{
  "num_hidden_layers": 8,
  "hidden_size": 512,
  "n_experts": 32,
  "experts_per_token": 4,
  "d_expert": 112,
  "d_shared_expert": 192,
  "hidden_act": "swiglu",
  "moe_layers": [0, 1, 2, 3, 4, 5, 6, 7],
  "n_empty_slots": 4,
  "router_score": "sigmoid",
  "normalize_top_k": true,
  "routed_scale": 2.5,
  "balance_loss": 0.0141,
  "balance_bias": false,
  "init_std_router": 0.00964,
  "lr_router": 0.000448,
  "vocab_size": 50257,
  "norm": "rmsnorm",
  "norm_eps": 1e-06,
  "tie_word_embeddings": false,
  "optimizer": "adamw",
  "learning_rate": 0.00153,
  "beta1": 0.95,
  "beta2": 0.98,
  "batch_tokens": 65536,
  "max_seq_len": 512,
  "train_tokens": 424900000,
  "max_steps": 6484,
  "dataset": "wikipedia_en"
}
Below are experts of layer 4 (counted from 0) of a mixture-of-experts language model. Rows are named router (the router's row for the expert), down (a neuron's output weights, with its number) and show model dimensions 0-127. Each number is 128 + 32 x the weight over its row's rms, rounded and kept within 0 to 255. Numbers have three digits each.
Before each expert's rows: "raises" lists some tokens whose logits its average output raises strongly, later layers aside. This comes from a sample of Wikipedia text that the model never trained on.

# expert 17
raises: ",", " \"", " "
router:120136129128128166123135114078159112161152136124181160151128130113149187109134142147154123110131141129165071103118055126137118148158138078131109182135146163097143166161105135109142143183119174153108080095139145140100146069111119093172099118066142092145139152163116069136088137102123159127124145174120153140067167129131162078115123183013192096150134128122034117159068142038149120117164
down0:088141167112149106112173117159178097116179076112091123146121098155156149184114090082155064122104181139122125117120082170105115160186141111165104096109159154157159146123111162203121126175144129077111123110144110111164085147152113138124196118152162118114142144140059172138185124133148108150069138121110080176116100128088143092094084125209127145132179125157127138066110133184071143109059
down1:185111130121129112116192032122024090146150147072072112171134109126146082116069180095146108141044164199142185093131127120134184094164092140098215107153160070157161126164156097085198164060100095129120140152154120094151137175137107125147135152122108154098088075148107116077145058136147129133071141137078114086115112103129096150099120124100120118108126154130135124138112113153169137131091
down2:061079123140135168097180210136074118136130151183109086124184135108154156053061165149148095125130136122093117108173159094093046142130064115101114057133138180091126114110071085123149111067104102075076131104137151095143153128103157144136114155167118113103120155094131170084089154076140175218159110128069095141102105142150092129123099123149122169101115099105131129110134129090128170119181
down3:157142189107154152077112088083071135111192189122057148093117079117153080136147122114145155128164125154168105141113169192085119200174153154125190154156151160130128156114128148182119105183125123233125088093185118119147156124223092152134132129125106146124148167177136097113116123110132155074179096105136064152097162090161164119114144155155132096098118067141139200126085156148124069142082
down4:123128143133147158137110138123142153127125069133078113166060109115083096154114076143108111137174119170141132107157169088133128188133147141113121167123124130060123119152146132151104100125123190078165112125074139128173102162175164130085162117114203097170156135134146142099090113142105145075094132128159125152155146177157159186143144173102142126099122165110176114100131069096156106132153
down5:102112056150202126149094176136234095136189091148088121110088108158113109130121143069138197169166135193122135153119121140144161177158048196139152178211148128146169188155133119115103102150122063107131153164134156088172148135115080143136091213137112142105156148114090105083162101125118132108105078145165151128137124108152099139159093162139145110076172109177126173142116143089167114161059
down6:137157114080184139118127085090160167131155165137129131082074104138134079168195114075085140114088138175110141113069107113120194138145099127144153151140120166130116142146127141080136137134174072118095115125117094177093157194117158168114101150117132102182104092156117165079142134145090125102158150151103117103097171141151108141125106157111090140098141072142137112123084152055159145105156
down7:094134157153143151099111157138113150085095160156113113152157155173115088123110098085072168102147123145149175132160133138178140143151105097136109087153120137161142128133107145130215095127158082133103118121211092066148144078126114092139085120108084099114144141122143124115121153175123119110094100083147131154094157162125107110106120127148076157167134155151118051124085162126110103146111
down8:097149191112136101110171141088150139073171101120173093112107163098111113125109151157158163142129163155152183084122156131100121175130140075132211115184160115123079106119106081102151113141124118151137129159136125043060112107147079117115145108105064126120126063139113118155095137187107130146160079123139133109078145078131086208212117112085096138093152195084050077104094171087134084108203
down9:116133107153197121115102141081146171110108215179116086126119100190121158152075143140145163134129129128099093150075085077123146114160107094128096175109082139182061166145123112102163102111129090105098110138144128144107155145171152167146111167088140141114153129182077165112102050137047151135114108143103107148121160113125115140122118118114068129134097101169152198112068158113174155101156
down10:116091113105160149120078097120146103176115112116152156145102127165119108199056130125140053153175103179073104150161130178167124157153149140151163067120119199071107099137151103148025152089151054124146117106113112184072176150159093102143133139120135103134127165125128052112137110126171137173133153084144131121107170137184155161097111197117138099152121194115106111170116147147119168082152
down11:125117090131159165061081124154099113145162143120138097185124134152122098125109134107100128070111167126147100114120116175185109135154104159122171088143159123100119137165139136132151056146127140095182154125175107189154169106151114140135127185142133150059082133149143122150185093210127121102063134092096107127160141142109117161159105126175067159141149092120068185131121120141123061131165
down12:130132062139122100122139062151091153125107137102128125125133132133069123125073120162114085141116095130130096115179174132070161123076132064120116144118169137141119085169135091132122131153031222121109101213139170138096156122118111066102149108122160183129147124103117187141183036060119129128098162143076150109161155144133076154137123062091128104102138133150123104099162110107097105079138
down13:099108077113152134128101181113152072225132106125119143123108131225133069172178120153120134126095146171138180138125175085063156094175092151196177152086195109134065101166106159097118150166103121061168203099124150148116144145133099140168125178133136123111122118088146130149111160074145131145093099043086125144120080160132131104097151142048154120124127107063135148167234123121125135113049
down14:095128149098135152145125142107174216153040158113106153148113192140146120147137184174131136134125160187134105129145142139157146103115151162177115179143189105115158152133145102157086116115114114181137138081098171090135066103116169163139140090116114145171152115151136133106137129131069107132129083102130141155162103164105139155138176167167224115133164115190135156140169073242114043130121
down15:137070144075180148141110145110143167124131114129186161149137091141094116107114138173102120116155126126121105177154104111087109139162067157149159099107096146158108122098159103107119115098156063134177103093048148163098072084081113078111096133070170135136226171167101077176099096177116083115121128165093152134149123159166143100208144142066162173145152182161104161155073145111092148091137
down16:110128137164199140114128119133129183057072102094151109129054151082119097163107190084159108143119139134087140072101083150143137129102134098220171139114159140136092117133205074109123027128073128077120146149101117113231118105155148132140168132103104119115136143120114093110109137125107098155100168168121162087131113129065117208048107137147138148126138194132227138111149176201138097052170
down17:190120069091148104107114117207077147092103139097192099121094067193090091104040144160098129122111155166178172096144156177123123129157142134147161104143116114155146139131139068143114119115173112143136151158151134129191129144112184172117091146143102138149138174165102113130107086148106128173123099139160131135110050117130139179079086179141099079158170112148126138109101071096110159113119
down18:121126085195088201147118121187145178138140176138060114107153185091102177126162116156105216167166107133132149128126147108113125157132132105096140103122165081136138173092091186120128127105140122139112119198075163136135180104137109100072113147196108108124120109140019224138128110107164162088176077071163136112133115101127144128121139093064175075095164132127191123116183123125127126165067
down19:163078170151184119152123154147170124117181207133055095074089066136067112173133128118163119120126139135105124095141161161172133206100170157129135092108153213101179127121112100140111144153207136149154109094082149148157136151126134119173122054130165123193133139109090119135113119154119137105133222178146131151152175155123099122140168175120134074139085131114120116129128130175165112101123
down20:146070195120136118163171136122143135141152150113181084122097161113100142123137119101136111088126122166066056142132150114109079134151106166123138120142097114096128155177159108159131145183140071122064126135100050105149161066090179094137128166144082203114110164150119135122147095141121146119155139148162209096085094134193131181122096185088114139107128075069081113128124127050141180134159
down21:094087192065135060118145068103111161146168151106112137154088083150089131112136090092101120143125128128102147167144133092131116162103156149106148138100132141093088067165219109179077140154158109105126095097101083131110100165153147117121091152150164146144122162169147122148135157167110139156108158084100136143175141151085154069115109186150190154104121190136153115105111079074130123093152
down22:112152144153126122156053131137136130110136183086110156117133146090122150126053160118109132154160090116126119107146113142130157103117161171161174208157105140082152111134124143127129083158131180166164147144170132161106144131084104152155152094162150115157143153132125111143166138126090147180129136234198101129158170147102182113135123152139069121096084119130154134100099129099142093161154
down23:155130152120132119094163108128168106097127123209124077152125119145174144125127102105075200137117151095169096147118160121105115168087171086178070122120115137094123131128082099144147101166123126128051131111127170111130086135130116139105134147131050142081148087084147176098113141127134112130184078079127177112113165120159143126146140127112109157138129159114079153159117208055170095124174
down24:169106155099082148120131119171131076172107074154110151086135135153145164141147132124110171152168111114116164119066161109094124157166184102119152109112181133169153172154113129170105146208116090130124124097146185132105175096138164207169160060157107130138121090107092135087129189075121133204143147151137186168125115141115148145121219098143149091103122120101096107143095135102146152192107
down25:103138099131069119055137123146107044069105045147119132133129102160085141117094136157102133160117138139079128127135167109104138157109113098122154123073107126144199143118143113121133157132093112110212115122092142130120174219127104139173136126189071120147116067134137120082128172129118144090167138118104171140104153121146108164116121148081105167124116173123189122072140162144092116131128
down26:146091138188103106139119106146193118138124112168111157092157103084211123154138114092158142182143124168171124161142044150113086166114107138142043121174071128067180136118106131104128070129102214122118115112145107136091173162103068181089082157113136157126090146171115105120137109126132161102142085186149124102068172129163115137122122092115143085140143155107104092094100112099094114162096
down27:126125220132124133112086109143210132101114150182092110095086163187126155094138171088126138172144097123140149160151112082157117126174102147135142081161148115087174148135126085096057143146167110190092169135204117120197179151131088171105145171115082136112137101128116055167108129170101133194189178164126137151123143148137102136095159208145081094206092114113082128131136119126180172120140
down28:098140101118153123112143167167102096146071116085100173101116124139102143116188128153186120094060144131186167139117154146108115098110086182144099128064137108148159117136134102123148173121158124104111141106097130095120097106130113157175157084178127119100128140061127108100098134063122079192128116091073086110161090192162127103086122136122131163156112128123161090123145133181134145126096
down29:138114085101093159170115120147176151143172106074128124120108074070086101136126120103144140192140089099107182121108158157119149125111087094125155116163131175151166111111130070096131137099115141170106135191149161125095135123091105086112086127133128111103093159102123104107143072106171083123129131080118084167073182148141117141107109102146138065157104099147147128045108105128090146128161
down30:116074133151161133102152105045090136125160134165230106141133109152140132135108152111061188071130097116102140108145111109172174175111156158144127120126118162184110178148121114180140123107172071095163074079169118102109119185081148124150097149143118142077139111144195111148115137147081130109142136140152129134112117115103099121085119150129165110125159099170109133087153186079147113135199
down31:140195135120125136121129152123101178154118088145102116114132123091138213100131135103100105248195192131131216135092123118094133103080129169109109133161118142128109048145146133116131181093120128114122136143087128127080062071167099220136178090172184133106135167108116130061130091128153154191091159095045151089127115150166086146069168097123187162146151109139205116148174045119156081143061
down32:144087098137158125107171084183129072144147076130095107128158144086213146118132152085111067109161124185171160159147200128080164098120131194064138149149102146149144114205086151159117127194183139178060164142094141146130155118125096161108173139129099086100046124136112098132166100104116093137138138138144096087132148145132134137097142119109132086109139132185155157188147112099116080164063
down33:204167158116128131091177139065106134076093100084164131165097104156132116131147128098126162133159169103150171070094140147142102151123067069205124152115121136142140101129115143139157119089121146170198188112111131159145167143163122130151153106148109155146108134126109097117065108150088126134133136086146148158139130181140157156165107122149163159154102142096115001153132116143106174085147
down34:090111150137131156138103115117062104126144120143154094102131150128095127121083099096092133146136116144105139111074123179132131173144109136082147083144079131120162082137128087120108129151189147140117137105095119201155114156108082165120100148144133128138085175092136108106145149163192123167103089119159134147106141123108097184144067110134063183172101117114120140120128153109081129153119
down35:135081140159118146155148093111158170146089119102113103173142122141152173096068087184157149155119119133121084111114127122101109129100178137097158173131070105178147137143026077158114081185116072118114099180090131138118165113167125167110111155169136100148176132132124110134152118140082124127176125083144139117165180080164180090169069155164125138100115115087136162122190137161126179085133
down36:116099136107125113108096104110123132134187175112132119155141112121112157143131103080101146138119117140094147167143124150093146116111113153145095150133092105142128110149148071132209063105129115117176154168159105126197154128094136103135083081144139186159116155122077105132098151094163081077179137155093140120092127138130146095137124191118081124122116136157148165079120136073143085102123
down37:130120151175146130073116122097128141102094119203091079131141045133091121093143131104202103083175124128125089165137140151155101127140138104184123113157139163149163133108110178173068075155155098115122117108135128087178154128020092166191119144107119126080126184097096158101099087150108099164147098147122173125104139180116137126066121131099152136099084142192064119169101122088121120128162
down38:118195126131115136167065104108175109169097152161112122108206203186200119106131152125155135089080156171072139123125123123192113157159119160148156108076104134134109142123165102140145126124171187129156143088106090159138109067119112139151143135144069149131092173098196114189084150083141066135122161199183191154124136112152118134133164121153100144112134174119089151118118163075151106079151
down39:107161095103109097188198131126121145104130123109092164110105176095136152126105149106133095111124112130134083131086130144175079073113152148152158116112132120097080057088105117082121142172070129086100104172144078162128047092093157101109110114130173065130110120129120160092169143095177098091106108115141143087116099088117136106112084150125136086115087113099172141123107140167119149118115
down40:148099136129111147099074082152106095098125145202173149092106172120123118132127138175126128127148162124121074142103134132166136151105133071111144171132140060102188133114118104110099102115122128155141058136132089195082113074102184111139126158165142169130088119118103142145171107229163113126168070116144103154133168145158143138151189166110129127073118109087108119093188173133135101141130
down41:120087125127160138104083151114168127146164093139171112075169145107082061132116157147159126046165117110085090084114128114147152159130115100156162121129084121116142132126102155156095118120080107141122090104154115137070137129101156139153115126122101129139063190132129099128096106112104134033177155122113188143095094161121120113159092113089148127140144116130108137119108128134152142111158
down42:142103109161099178127170122148136136137165094123079154089168128118138102086109087102159117135125067126121127122146162140113112131074148168164148112172103087105073151113156139168107081065108129076183138162041087116115097093138117142153096131113124102158150129116082167091171082143127127095145129116102157147163104156153126134138182095071203143137144092160108159115101151064165132182104
down43:186162109110091087137103180153093084238043114083143139120118099105110094186115105100079118149126070179146146138064143156157125103124152155155137120124164121148072101129098102153089160160105135135093148143122156178141150086092112116101128114110136150090126160150110075155181150135141074123125177058096124128084121123195111113138060096149076145132135120092176142115168148146167115174121
down44:129144159087093127088168153112149138078154132170099161153111130161115113141135118137167168151123103129116076083080126118166146176088116076078087115176083099096184077144155097132140087079086130114144111080163114137158120155106134068108116118166106131137116132169103130117147145196122141084164083084116090151101148132132161066124129109147139152123108174156112185150084198105060102115138
down45:064100153179144135088112099098114117076156175092158116101105114081114109130153122154071133143156080116143036107138114098174136125144094119121156184141133170094129097163142149103060113091075106135147128121102128159116095135112142115175108163152134160167131128136116156046127100148188083149081085080111097096109150226123125098109178176129114156082107150142132142151087088141150082128155
down46:174140121154148097145176146131131126130089138061116110124104033126130175160149171120142169141092126149176097111132209161091144094089130095116147120104140152118112102123150137091184158101168151101115136121108098176112193098065121090140139150122081098142123084112150120122190142118118145105075134085077161152181138130110140171156120102087162178058119151080174139122142131161123077148146
down47:124108150165144113135092082129153172148092125094109106119111105119128141114110187132094085173122130141129075110118148092154162066084136119096191130146131153119145142091152071135161202098118098160143126177069147113119125115098137114073156167170163151065145089187119084124166149142103159164184143149097163093123113099141114091139134152083090118095173149140132149122220145099196076061128
down48:116128159088049090167133111137167153133158187114182152136082102108200169111166109138109111160096087158111131191158086177140138153082201138131115128127134139071084074166103118133083133081119145120099118147125126144128136111113085088090151095067097146106187109109107130155212101124133139167177084148115168124156138136126144083116194092135094129172123136074079150147147116120147146058096
down49:115136195105148131106140115123144119061179147148174113110165111137189183133115100118136112105132159152139095187165123084121154130161099145089108126136086184132111139100175084144127089184107124149146139096198117150133151123110116155120168159102119142104139155114145186092143136110105165139186165147094119142077150178128084109103187114133129174207180142122065122149093128088195099146094
down50:171119147149143106164188138082171130033093123119154075179115151061144135135114092128162140144146140072125106138165094099142124137124091133121099143122149121130185108152109073129185085094074160098158086141077144142171183103165137128137128117085120150123158078134087143128116108217071173113118129155109100075155113128157124150161100108138136148096190160122130162120131167151160100083090
down51:129190177103143094149131141151114138105106141130119134143107136141128142126101132139123119186109169096103089148109097150091110211110117131193111160103181132120088159116136104109148109125117168143149118068123202166135151059129160171170123143106083160141163089141113138086066127146172138129115153164071148074180097123140132098110120122134089154116177097174164157153085132110181060119120
down52:096143117122130123120096148164181093148063140089157091151094105105134087150086133119097191090083133121180116073093165128076210152166189147138114168072037150129128141146076142115129134097174157148162125118137144128144180139201127109160090095077121093086072058185178191141193085110194134070132066119138120089145176170123103144152177165118115151140055148113107167110133210122181089097084
down53:218126132125135132144119172083096135089125089103088151135181114139089122136135128137110103123153122126077117105148137166092116131060093152133248102137139114134152147151171096174138126117117197099153132127129197108170099128088126110111080117063111119103103031145040094129151137105126079144147103138144086128185097136142161059100112180158128103115175122123146090154117144199151175095163
down54:087137126113204092151117208097087214115119129117192126137076104114086163057195166104147175148181097119176164189104134113130174118170144127117159085162156102173128108144136146113128181116094108159135102182146156148123089148133113132120157111106114098124174130115132121047095168108171040065100082149186150151122151129171113146104103151164084124138038140171113120108107147180051158123167
down55:095133143182138133101171132123093146084132176149115121192028159108116113158128135096164125158097142179183121149140116106127132125120140181131104102138180165198090089164176130103120120139104114120134151051138118155099166136113144136168102071098137128077116101233156186128130105152150154091169107129079164148125216099125123121151111155154139131064145123081149150106097125137180130144119
down56:109115175185146146125154156120123122109158156162129199158116110124183164136155102140168149103116167153078130143123124134134088143197113119166127091146099111147169099098067159093118135104241098175155078127147178109090122164131169164164133160174114163083135135124099095102104136151119109104125118127149111130063146206140091089148140149140151107101117104113141103157079110110149158134100
down57:137123129103143077111170132124114116096078118109109157182153153128111088118136134115109080096150142115119105166190162163138130091081124129158095156050091115139144098095159113146168133194087168168106113122094090137106134156081113098169178139123131122118138093147135143116106111177174115146141124106112153136120181120120104086094164183139089231124129108153119152146099075135165150140158
down58:096111131158122093155130150144146119172086047132115156139107174086129195102084136108125151154089168165174154102133160144105065092082112141084085150116146164157117134137169138100115178124132172126115128118108098140096086062118096174082114103112142184114085154157162161175180146108156111098098103107105168113216103155132152114168129097153150180077115163131127145070176126193125099173099
down59:114132096120155139153180166123106163142124160133107149096142136119136150121197114143094118175141178160133166093185106131123140127118080098141147107125176087068096129130150136138125087114118166088164137150162184113084124081122139107106121157200095097138132093114116150058159112112178178140119085042113139105126101121122111144161124157088086195102096145095141123088109177140190109143124
down60:138097095109157127158071156119188131091155131186180108072053114152163152139121122128145143129116147165109120176119093125107133140149119168140126148124093129120091217109131131179102084142098132144124119072186108106162105143069138133156087175055139157144156105140125102149152174173092098139133135146141163186158073109095110119151124178148113084157111150184061159092140146113098104089120
down61:057116070119171122114125108115098070121135173163121106118134153111160129124165141126162101173186166112082205151176135128141174139132142100169154080140182108152100117155107147135105129165129152136169119078128076166162123128084160098148176140125105134141175117089203137135142146122143117111111129112137065148153109122122088056163169134116136076117147150173170141106080145120161149105104
down62:112168084166097139130137116133152140171166137167117098082154148118144190128107138118087158127124121125179133113127111121088110094079080073092108148053093151129106045129071115145142104128153149189174178168070137099120168050173068162156088163071092112123118129098142175115135166122053079148139151087100116107180194147174176141175115121111116128114125151152110121143155115143122108142105
down63:122137069102129137146121141167086117092158166092098099150095114132104125083125106125125205112115156136133177149136153150141171168135100096157157123148088123166091142107088143127121156110082137104150113128116145137170195204152086128075098071064169124147110126066081138136139135156147166119065170114116088166118084098121114117109145102087154086172045110150152136103087120118137178117075
down64:100089155124137159122153156129218126113189101154151099064146155122134138163142129133122140164104098173143180174168164147103157140169033151140113151105141130087132140153155175147117100114078099126072113109095044096106144123116135141154098147098179117108127108147141133100100137144159080139161137158083123140133152127138150140150144075097125145166147155093131157134160157181093139143158
down65:205146075140157082104142167189101174109104089115143134115185135090093110100143162074155126094126097172074100151129130114133107105145110170138168134078151115135069162133098130110085088127090114168124046149169057161126140159149076170178103107160153138103142083114109148104118192113066118189148125188132133147149226196113128116165112116134085160158126084118087075123150137183115129096132
down66:165129179082170137139109078100133120122098120133098161145111054104159103131141089105168049083137139170145122071142145129125188139135111152112073085144091101099144162087162186089138116109128130167124153144205103178087098136147141192161123090130156126158170147104130096170146148090082148133118179135105156102131154138180077092161140170144102122149142081102070102180106108110117153043092
down67:125132097110115103107155111121101194148158108136182133171090136178161133125116089074040133123108148060140107102118155115135108181113144167078132135128153097143098103113171170120148125096089117112103136138121173098089155136094105136144152134114173106061134159115100139108077160077101179118020125128128147088121156113119156119119127160141099204160126173146147148120167095096130103125109
down68:157175152145131100122149113104120115163067114128125095171174061182082131134183140145103116081182142103144097088147137123140158111146132122158149081114152145110104086122212098136095138118160162156070159172128128217106138161120115138116140102134007126144143127225143142139099109092129152116138125125082179106122074119131251071113145101104110116133097116171112153172152131129141102135118
down69:186083084120147109153138167145108173176109094073114098123122124087136124139140105132142093173154092100103152139085159161107198097162098133125153178158173122150108137113136189107101154107083104096178119156147133115140169133033098096128089118104146087150171144150096194185144133148166110115111096049169080126160126111164152113141187146180109187124175123175194153138123133152116145085142
down70:104161088118104144158161159097124169136136146139102167159136100131136140164094144126142103067128132143178183070128141131149146146071146115135052181106152134148129095153115169114086119098084130123099101119149169141109127150131128236143155141138104144126116144190132191098123134141140095116157121089093146126088152134145095097103109131164109117096132109091160124095171097133171107142142
down71:158134134161137129136020192115109076108152065137126090134110075195172136063106128096108242053177137128157142143146144172118171124104129186150102101162087123152135138126105142106092138077141105083113091168112136126138155085112155128110129140181158116110161151123119131124145180103116135121173106130116108085066118049169151124167082084071173141150165113166095182146125135099132099086123
down72:179138147148114098105126090205119164121162100105119226096133125111092160156132124121070139147103142114185130120115119195062165165142153155142161169130130162137180115168096148114162113168199159127106182125134125148129134109118061117113123149131121145051141161195092086081123111103136131109180117117125083108096147091113150179114142123143107055127120182135167100085138106108095141156154
down73:126118128154174102129112157153130113111144045077109102117115137140174157123150131092125101171144099105099100152163157141095179143152171134198065084145090188107099176120163107132129118124133147151104094135150109085095176061094095147113146099151110113061232096096109095095138136117108165075098131138100136131113166128106127136120149104142164153147100171175094120079113156148102132087100
down74:107079191141127173091127137120193090077154150187176096099155085197137092137146076124109141082148169082137091144137126128135126188153139128097125156199078096107130129156102128129118133164163123145131129098128116134163188127147121135156081175132146055161107112097129077155164144158094052151106115135168089104090146138137121134149152129056146071104111143142077095133082111114147110095160
down75:101174107143141095102110148203126051118081127162111156121134117106090116094089161143188051101132149086163089150167128133145080147118101108104124089124136108160143121088116119114104124105104136132100113100080137088157128115110056161069095147147084105090099122114130111199133065105129158097151181075085101140131137115164113073169085159119136091134113154085117125145125136068132107108113
down76:134154167082131135177095107184162092113170100141139125113129150196125136119095167128123149173114140153149127091111111081101133147149108145129160103120149098117150121182144139097098115184116142148119090107148151160171163160121117122105123186115164102162110145148200121134103146151118123141121116124134096151062116148127064173165138090145093095176078118044096166134065153079094109113166
down77:135115168103098082124110111106158124097211120156156123094075155124150060132144083162154167128105162152120164119115150139126157077118101126116132105103163112106121119115158143107175083132162144079123152134136098116082039134142157117145179112095141132119143125129157159135119125146166164123124187189131172153128072149100103154166129155134134202081093090192102101077163078151112104155098
down78:187119139116098083165133077124082121155114139126176105181092121159084159080116106192112122202104160115096109137119089101098150114100138108119117128130157124150079121125164083172169133130137150091121038165112158120158026137146082130155112073090130148129088096170209169130132126124095095139144148144095139098199121139114133132092135072091111161113092138111128143109129144207187088114091
down79:114092157158143169104149139133106104102154185091140146142095134105188145102131188088103103177123136137145152132147135138069174172250125162113162076129148188143152140091099171156107102113152104123157086093189168124151146074157112111126167152094130096136143084157124084099102206060118117198139103098116139137135094150166119133096158126114135101138099170109120131108098131149150113119117
down80:088096120131103160087111150070054093132129134063166077101202113103171080136117127134072101119121083130109088133118079172170076085121133124111149151195152106160127135127096153126122132117161085140204135108144123101120095161182038206135101097113137129100113207145164118127156122155153116167161094173079144157169127110137148193086115147150077179171191122124103120153109113153137165240118
down81:101082120143118121106120099105104087153151113100198145136148080213131111109123114087149116118132193113156121069156080142122152112197168110092106131119130168120110152160112083150091111161123052144138069120177188150168147163145120145122073095118122106097094144097129113114110157131104149183137125142166153142098126091135121161129114187155116070167117113097149121103140120156106184037127
down82:141095082140147099150157173128170092171073121147140149123123194158157094142125212093181182173137166104122117120128141101091149102060144136108103123048193119152129141094110159195107131059143133179157084184138149035158136121103143170179129109165210176131140105062085118113141109094116186110088108142074105131102150124092132179127069116108126129052063105152120117122138121169095144116118
down83:139112099141077120171169134157125133141090130101034092144109134111110155141124156123125139166100118167127163166101187150054139070098106136164138097099126137112092147128153149104133070098103121162116072141090136137045081148131099180073136104101122108120144104162077133093178204110136093162151098122106146067186124126069106125144077123140113141085147096083165112109154096106141135133071
down84:112092175078133110125119194153135102167103166122148115122125144197157171146133136171092123085107126190126106136105164097081178167146092180169105151134133122111115131062151147178138207144159158142147131072180117100123123113150123066121112158136147118179142128113171115127164107114093124133165141157137152128123166129109139153118161123099121131129145126126152140109100138071089181117138
down85:077126141136171111121145095208121109173113103215156115113105098096173160098161151186133106159120126117136121180170077119147163131123112127097183184181105104154153042128157115143112136119116160115129094116102138044137090136132103102162161131115162118104175137118110154115113149178090116147128081125126079141160138112131096139075134148143149129107157135157092090122141166132087153124100
down86:151152117109151106184151108111148124121201115161129118100131104148126133100150122178192141107132137203159101117120148122165103163173165132141140131135099124098115143151111164164159090174113117089133115098134135094165163154173192161172092131122084176122149140128156111162083163133158085088153096188120141121066115178149130152209123146145119124124085134092084150114081182113065151146150
down87:133094141177127093116119115133093057125116168136165145119096107125138145101152185109105122124126111192135093109113077108128155081104108086124097197083101143142133102156152078099138145094176155099065118125149140098110120043159138116156097118086188129108148129117125107167100116057147131144116121130150122120166132129143192097155103127068092120143112085116120120125127151125157119082155
down88:120096155080078142171147121097098161119110133142123120137086153133092116113165175136126157145153080101079164081128134097171154185176157092209164146126244085136159115178122168095085215144080096136199093138212100131062109168142134165172155165116122132165171136131130100173116168154122142137113095144171133100131121165141121121168159069194145119105194106093195115151150137094125128100109
down89:189121170109078120149125082113124170095129134168094143130163141133110151109089135082138156068105083085103171127120144147152139134101129167094131083134166132158121083118100122114111129122087176089139143153105137116125141101114088122139118117103177167049116108187152162153136196092156122086088108107128113122114132070184137128124081160085138128048095122138113121087140131127162119105086
down90:174108178093161088096100116130172119122095143106163098112110121110197133197111085131168076128096147189127164137113103155108128076100121154142117141062088133153174075122165140088101057136032118139150127192136119150096105127100069146096153081103181160128192203084113124114114117141111081212115121127063102141103143138146103073081104146174136124158116093177132104113152086102099116105117
down91:161107134122138113104100146168119153103159168183089160138143144166085112105188162153174127128165074121100118148171159146170122117153131121150178139123086180138158066097137068195082095177172145193079139153118126065123132127112115153144111159178075117166105136087079080069129129162186239117190102116114168133119108127168156176137144140105143111141139166169128149211105138129103138122207
down92:127160099111125096112161115105137057139140161168149109127123106069113121123120084138110174123091154127090137158116108115104091071097134098109117124184135129119078101136161151095244102140186145188118172126107130129164102084126053090109151121093068185147169160142089129142172157055187034127109164135142173127128138115161166143162091138130086177142120128048105138113076136126131123185112
down93:135116051104136121130128102114084143191109173116151169079129111111130093152117144103055124122123083154156171129130158124160194194085077172147108098115170139122054173152156140087044133219080120042224147177155086113092109123125116120137089169095205115122151123171151107058173105132067158193052168125098152123126138146180160168178068151096166151159155130050169133135142094133146076119140
down94:152146164128088129039106119120152093128124161099084092138134179111129142127120097175188056166163156110145155182134133122044107178108139074171108106140080119165167155123136135149177125146120142135112114159093147092165120141110107173128134104143135125121150161191074140166118193104120121152126165129104080183107116177114100118154149125113118148161087167141093125174161051138103103127134
down95:102142197178136104098175132129151154159126125135119079126132177186079107113163160193160118201112170165081115153102177144121082097135147130127118149169157144151159172097123166222072144130140102164147153181111162110145196180162100152105166141071080161152121131094093119126131121117142108104137166152162152141107133177149158134127136118130133166136116134160148177132119149115124110168084
down96:148126121159124147109126168134179161146073091125088081172121140095142162118104132142138071121155091137135121155114181128103188152102188117173111155134046083177142128125094210107156119100122073161116085166062110115108193118145203135108129075140115068101168141142091075135103113118125109075072120155168193162166165112155142127141106137144094063169109103096156189180117130166112137145124
down97:114152085164105079111103115140137084146117015160149143060153160187107152109156157122138152088170151119127117093158115154110153156129127105106097144158153144125127117139145148155142135086141131136057118166144103129130149101087106113118164116125117176138112138117129177110093161132155070175137138095134096128197099164146181126132151148133149135044058146146133143169149161191156160169130
down98:166175126129089127108140091126088099104108146167058107117091156123130149143154104113120153152107144090068077097084106151096112179099147049155125084070122103102147114130133144102153124180131160128132104112169154141146142124096158115161197085139147098109142080155137139095102148118151133095145115136133095099173138143155140092132148170189103080147134089093095171120136148146187141157124
down99:132111154129099186157127097173197110131137190106155200094114146072145089068146170134101076106116131092115158150111117146107111117120103147144122166105133110160158144172119162091099167116110193133101159073165175189122141120152176104142105169101141198190095096181120086163129096118172186074143067150166067135105158163161172137093165112124132142123140127109140087163142140152098083164110
down100:070101160096129099125071089174095108154181104160127089114159128153164186114127115125117118146110123090127173159204162133091193134125108206143092139140113199138085163176134103086091130195108143139153176105118106137150182150126150136104119142100145094112138063098154147085151166124163140101112136143119124038155176112135110143065143142145145151179119150112062159137196138121134093111105
down101:127117118172093157103158119195086099136123071125136129137136101085129194127104165102080115128085109091053132051110102087127131096112118130055238151151126093119124075109165142121091169117127162127152134149116105136112116162132081168108167124125155158094127148100108142151084128104099146124089074154108084173121138170077140133097093137134130109116088091141148130107131132140130153228196
down102:144143094141083107116129157137160189159083110181128118184109140151053104207149158185082158154123128160162170122111122113159095149109104110128137170151223145148124184133095103062144103118128138116137152129116159136141089113160126112171153124143165132126125130170152093134157150119171127126205064137106145135125129105114112107138095138153148151129058124105125140119109075147127085157128
down103:112092129149113184144148139147124117144108096129116154194143134065176132138112104183174121144111120119108122103130138132136098090111151118137093156174022087180188145057081132123115113108103137132128126180084138160110142150148121142140141120100140137172163174126083088128153167081119116120113167192143123111239156109101154088114102124179153137049165115176191131150173119164090115168124
down104:117111089100156103108096087125107099088145101107098145146060133066173129178115126156175086179121144157137122141236137137088119163107122153118098158170156120194102098081128185200103104169128120131100080139094111099167133121132143069101069130181143182118141123109089185104143103137115154117094142085111161173118117147141166204125103102156132167117241106122162082140095089113138062175086
down105:118119122127165142102185165104158114125082163099152105165104118173177099149112144114102100124151105148138171106134153120134151140145068149062101126112108116160142168108181138115139191113110180111146149129154096135070163153141165072120107191118092124082168124150118112115113130178205125114136120110117128083119159184156137096159102186129151131137131118087165176131191118054137092077111